config.yaml
n_layer: 12
n_experts: 256
experts_per_token: 4
d_expert: 48
normalize_top_k: true
routed_scale: 2.5
init_std_router: 0.00782
lr_router: 0.0039
vocab_size: 8192
norm: "rmsnorm"
lr: 0.00465
batch_tokens: 32768
train_tokens: 213700000
steps: 6522
Below are experts of layer 3 (counted from 0) of a mixture-of-experts language model. Rows are named down (a neuron's output weights, with its number) and show model dimensions 64-127. Each number is 50 + 15 x the weight over its row's rms, rounded and kept within 0 to 99.
Before each expert's rows: a language model's description of what the expert responds to. This comes from a sample of Wikipedia text that the model never trained on.

# expert 33
What it handles: Commas, verbs, digits. Commas inside clauses, first digits of years and table numbers, opening parentheses, and content verbs or nouns such as began, uses, work.
down0:42 80 83 57 55 39 59 57 58 61 43 31 49 38 63 34 59 56 61 31 53 43 64 41 55 41 64 31 74 53 74 45 65 72 62 74 50 85 50 53 49 25 50 46 41 63 64 45 58 34 36 66 40 63 47 46 51 48 18 32 76 35 71 48
down1:54 58 39 41 70 59 29 80 64 38 44 64 71 32 43 58 58 76 38 40 61 40 36 32 30 57 47 09 31 67 47 47 54 12 50 42 62 49 48 64 55 53 45 38 60 52 36 52 75 42 47 55 42 53 38 48 61 24 65 38 42 46 55 81
down2:63 46 47 44 69 51 52 11 47 35 53 53 43 54 29 37 52 39 49 48 38 44 69 37 44 52 51 52 40 47 46 55 34 28 50 64 06 57 48 63 47 58 39 36 72 50 45 35 31 68 61 48 55 55 54 55 43 63 71 44 39 66 35 02
down3:61 67 44 57 79 45 49 09 57 67 48 68 48 59 43 33 31 32 47 43 57 63 54 58 51 79 35 43 52 66 63 54 77 77 64 86 79 44 66 46 58 71 53 47 61 37 46 52 36 41 41 36 54 43 47 74 48 25 38 50 62 43 44 83
down4:71 56 58 35 34 48 38 16 49 57 51 20 38 63 65 54 64 28 65 37 46 51 32 67 30 57 38 33 48 62 50 46 84 47 38 49 65 46 48 62 51 49 46 40 43 50 57 11 31 67 58 64 69 50 44 27 74 58 41 57 39 31 55 41
down5:35 58 55 31 46 40 26 42 43 58 65 48 66 55 76 41 43 68 64 48 47 51 46 42 34 37 58 38 64 60 44 83 41 27 61 25 54 65 52 49 48 58 60 58 35 67 34 44 41 70 59 54 51 51 48 33 40 46 24 35 52 65 70 21
down6:59 69 58 58 54 50 39 42 50 29 58 57 51 74 66 58 70 34 46 48 44 57 31 38 34 29 40 18 35 25 47 38 41 52 46 58 65 34 60 62 64 32 47 65 39 69 68 71 32 58 30 63 34 64 40 43 62 77 40 54 44 37 55 60

# expert 53
What it handles: Commas and short verbs. Commas, periods, and short function words such as is, as, and in running prose, plus table pipes and some name endings.
down0:50 38 54 38 65 59 44 60 67 59 70 56 46 52 39 58 62 34 57 45 42 81 61 76 70 40 46 70 66 68 49 45 65 37 21 38 46 45 63 46 59 71 67 66 94 45 54 68 54 36 66 43 33 69 23 72 40 58 43 47 34 52 16 54
down1:51 38 57 04 49 41 33 35 66 38 34 41 46 76 33 24 29 50 46 53 66 56 52 57 62 47 31 52 30 23 28 66 36 60 51 52 39 62 61 64 54 35 64 50 46 47 65 87 37 59 67 44 44 66 47 29 59 35 76 72 50 35 28 41
down2:78 59 61 55 71 37 40 08 57 40 26 48 43 48 32 37 49 57 29 34 27 45 46 62 45 36 62 73 28 32 34 55 37 46 49 79 43 49 49 47 50 37 50 38 78 46 46 34 46 62 62 27 39 40 41 41 31 36 54 34 59 39 68 53
down3:51 43 55 36 46 59 33 42 54 57 38 57 29 46 45 43 26 56 32 59 33 57 47 58 46 30 48 50 39 51 36 31 57 62 55 58 39 68 63 37 75 44 36 54 70 58 59 35 70 52 25 39 54 59 43 83 65 80 38 43 64 04 16 29
down4:27 45 39 50 72 47 41 60 63 63 61 65 49 67 41 58 51 23 46 65 35 84 17 60 67 51 29 61 56 50 58 46 60 70 32 38 52 39 67 35 69 69 66 61 52 60 56 59 47 66 39 43 48 62 71 52 42 48 62 34 39 61 72 44
down5:46 45 55 65 25 74 44 50 42 20 41 42 65 49 63 62 55 48 33 69 60 61 75 72 49 39 48 40 36 69 30 31 48 64 62 64 44 65 51 45 61 69 50 32 40 69 54 28 55 54 55 65 33 47 71 33 50 59 80 49 45 58 73 60
down6:31 59 53 29 72 51 46 66 34 63 61 82 52 21 47 69 27 45 40 47 47 25 37 41 15 48 59 57 42 51 59 59 30 60 48 57 60 76 52 64 44 49 52 41 47 50 35 71 59 70 70 66 30 54 70 68 30 57 54 53 59 72 32 28

# expert 41
What it handles: Sentence-ending periods. Periods closing a sentence, usually after a proper noun or number and before The, He, In, or a line break.
down0:39 40 09 63 44 64 45 53 43 19 42 60 48 71 44 26 46 47 72 40 45 78 66 58 79 75 44 53 47 35 49 26 34 31 62 58 66 00 76 40 58 47 56 54 44 38 35 39 73 61 25 29 37 32 52 43 29 40 29 41 66 58 43 24
down1:68 55 34 44 70 47 40 52 73 66 60 24 38 55 67 41 34 22 63 37 53 72 60 28 52 45 30 39 43 52 85 47 58 57 48 76 47 56 64 42 77 51 27 44 76 71 47 46 53 16 54 61 61 66 24 30 27 20 26 60 44 55 28 54
down2:46 54 43 47 38 57 63 49 60 60 37 62 97 28 70 36 72 56 44 69 47 22 45 22 23 50 46 45 52 54 36 34 49 91 45 41 63 43 48 64 57 53 56 23 44 36 72 43 36 60 63 55 57 42 60 47 37 58 36 34 64 69 56 54
down3:36 70 16 63 41 41 47 67 68 43 52 50 65 99 54 48 31 71 33 52 57 61 54 41 27 44 29 78 46 62 56 68 33 53 56 59 49 25 66 58 49 59 47 53 21 35 41 44 67 46 61 54 37 41 44 46 55 55 36 44 61 58 68 57
down4:66 48 14 19 67 24 43 42 46 49 45 42 63 30 26 43 58 46 57 54 76 31 42 27 31 36 52 50 49 42 45 54 40 50 51 55 41 49 53 37 80 67 46 51 59 55 48 29 57 52 43 48 36 20 46 56 51 53 46 70 73 90 35 54
down5:64 67 73 16 49 44 48 23 48 73 77 66 69 85 61 64 60 58 51 50 35 55 71 65 52 52 50 32 41 50 51 39 63 39 48 33 63 63 31 68 59 82 56 65 30 54 33 69 65 48 39 57 43 27 38 70 47 49 60 56 84 70 62 38
down6:54 47 65 53 40 48 58 57 57 55 98 61 42 73 59 60 50 63 71 31 83 77 52 67 73 43 41 41 45 77 49 60 68 58 66 36 44 75 70 41 43 48 72 35 66 36 69 32 67 63 58 71 41 61 70 64 57 71 40 07 63 46 50 54

# expert 15
What it handles: Clause-ending punctuation. Sentence-final periods, list hyphens, the and joining list items, opening parentheses, section == marks and table pipes in prose and lists.
down0:38 48 47 47 35 29 66 21 90 38 78 45 74 71 36 42 73 50 46 46 56 59 75 24 58 57 44 44 48 45 61 74 63 43 36 39 47 50 56 45 56 37 30 39 64 58 13 43 66 49 64 56 66 45 47 39 60 96 44 33 56 54 57 51
down1:75 47 50 53 29 38 73 34 62 72 53 27 57 37 48 57 56 23 40 38 33 53 57 44 45 41 89 40 37 41 15 39 85 48 39 51 74 66 56 60 38 53 21 60 14 37 50 45 63 28 37 59 63 27 36 40 55 58 41 57 57 81 52 34
down2:54 58 37 40 39 37 42 47 44 37 61 91 42 63 65 24 30 55 51 73 79 81 55 71 56 49 47 54 59 58 51 32 61 56 74 59 70 47 62 48 38 39 74 45 34 26 36 70 56 61 73 29 53 32 50 24 60 16 64 50 52 62 57 87
down3:68 60 45 58 58 55 46 50 39 45 28 39 55 64 47 57 49 20 27 36 36 33 55 27 47 48 27 57 43 23 81 45 53 34 36 41 84 58 51 46 24 69 50 40 49 75 57 36 35 57 56 39 49 51 71 55 38 61 62 39 69 32 45 34
down4:38 48 44 45 30 61 30 50 33 63 51 52 40 68 46 47 39 42 51 32 45 84 49 52 51 39 53 44 48 76 44 62 37 60 66 52 42 56 51 55 74 55 47 47 26 56 22 74 50 61 52 41 67 57 67 35 55 76 45 64 52 33 35 40
down5:71 41 37 63 42 70 12 63 29 67 44 58 53 50 58 46 49 59 22 29 53 43 77 44 72 28 67 34 54 45 47 53 23 40 45 54 49 68 53 44 57 62 39 53 39 64 64 40 39 59 28 47 26 58 87 61 59 59 67 55 53 65 69 55
down6:68 58 42 58 30 45 55 37 59 64 56 40 47 56 44 35 72 28 26 34 42 38 68 39 18 54 41 36 54 68 43 57 48 73 47 41 72 56 22 49 71 69 55 34 62 55 66 64 49 26 64 38 60 22 50 39 60 77 41 53 58 50 45 41

# expert 25
What it handles: Word-final s and verbs. Suffix s ending plural nouns and present-tense verbs (exists, encounters, economics), plus news verbs like voted and arrested.
down0:44 42 61 29 61 64 44 43 58 28 50 37 33 67 59 61 56 63 44 43 62 30 59 74 50 60 64 42 42 61 56 55 61 71 39 63 28 70 23 39 47 31 54 30 27 39 24 60 56 54 67 71 40 54 58 50 61 47 28 50 39 63 45 62
down1:27 48 60 58 72 47 40 53 52 54 50 65 38 34 56 39 26 43 71 16 43 47 53 29 57 35 52 63 59 60 33 40 58 50 60 45 14 35 42 44 28 36 42 15 35 65 24 58 55 54 45 52 78 37 56 46 39 77 43 26 45 62 46 23
down2:44 41 49 43 55 53 60 30 50 60 10 56 58 66 64 32 51 44 38 89 44 36 71 44 17 43 41 51 27 56 69 62 62 47 58 79 59 25 52 52 43 65 65 68 64 38 62 32 53 64 47 46 47 46 69 67 64 42 73 51 49 65 30 65
down3:53 64 63 24 36 42 45 55 66 51 44 17 70 68 51 21 53 49 36 72 26 26 44 61 39 34 44 70 43 52 38 64 42 57 62 49 18 55 73 50 67 42 55 51 42 39 48 45 56 56 35 52 96 45 59 48 88 55 54 47 55 45 72 58
down4:60 71 44 84 50 63 51 51 51 52 62 49 63 71 84 63 65 50 55 24 53 97 38 80 62 57 48 47 72 52 30 37 22 37 47 59 65 66 47 51 49 44 40 41 29 50 64 35 56 49 39 49 38 57 52 41 51 71 00 33 39 51 38 62
down5:43 40 47 55 22 61 25 71 51 61 41 74 65 43 76 49 47 49 68 59 52 55 49 48 60 54 43 64 53 49 63 50 39 27 51 13 50 60 59 65 57 33 50 77 62 31 68 62 87 47 37 53 43 66 36 80 26 54 41 46 56 52 26 49
down6:28 56 50 61 59 66 32 83 23 46 44 56 65 73 53 86 58 39 42 18 07 65 56 48 43 45 52 53 46 45 33 16 37 25 61 74 42 73 84 53 59 44 62 42 63 63 27 50 56 42 43 32 61 52 25 28 65 52 67 58 55 63 31 50

# expert 60
What it handles: Function words before objects. Prepositions, quantifiers and adverbs like of, also, many, previous, some that introduce a following noun phrase in descriptive prose.
down0:61 46 45 68 44 56 60 68 66 55 61 57 68 58 56 53 59 54 05 56 47 73 68 39 72 22 45 51 51 58 49 60 57 30 56 68 87 52 43 43 35 75 50 67 49 64 57 52 34 68 16 17 71 49 39 49 62 69 55 71 53 59 45 47
down1:42 55 51 51 68 42 36 66 41 72 25 38 61 45 29 73 45 26 42 30 39 40 58 68 49 32 66 47 44 64 38 40 68 46 28 56 56 46 50 49 50 49 52 37 49 48 60 46 38 64 76 21 50 54 58 73 47 48 77 71 37 75 62 37
down2:46 45 59 41 73 61 30 63 95 42 77 64 43 61 74 53 68 58 28 52 57 47 43 37 42 77 52 64 65 24 55 55 32 76 74 32 30 38 57 33 65 46 49 51 73 49 89 45 79 41 32 31 49 48 43 60 55 42 34 77 61 65 34 25
down3:61 41 53 45 40 07 43 39 53 79 73 62 68 37 30 63 53 92 55 75 52 56 66 53 58 40 50 45 16 60 70 56 50 42 60 40 61 46 68 68 51 67 33 61 65 45 36 55 54 54 35 51 40 33 65 34 55 30 62 51 51 42 50 51
down4:66 51 54 39 34 77 19 36 28 46 27 51 75 72 67 45 61 50 50 43 58 53 61 33 45 68 21 08 43 21 53 57 61 60 36 39 50 62 35 42 61 69 71 29 63 58 51 59 55 42 40 78 49 47 61 36 16 49 19 60 29 33 81 37
down5:46 53 61 67 41 37 62 43 46 61 53 83 33 49 63 36 53 51 32 33 22 68 53 08 53 40 79 05 74 50 41 48 62 45 24 33 32 75 38 53 33 53 54 52 43 36 49 36 70 46 53 55 38 49 52 68 63 43 63 48 52 23 16 43
down6:60 44 62 24 50 55 44 47 42 41 83 43 51 20 14 29 39 46 53 57 56 34 13 62 52 53 30 40 47 54 61 86 21 54 43 58 47 59 59 51 28 46 49 67 37 16 38 40 31 40 59 88 24 37 56 58 34 47 40 33 47 39 39 69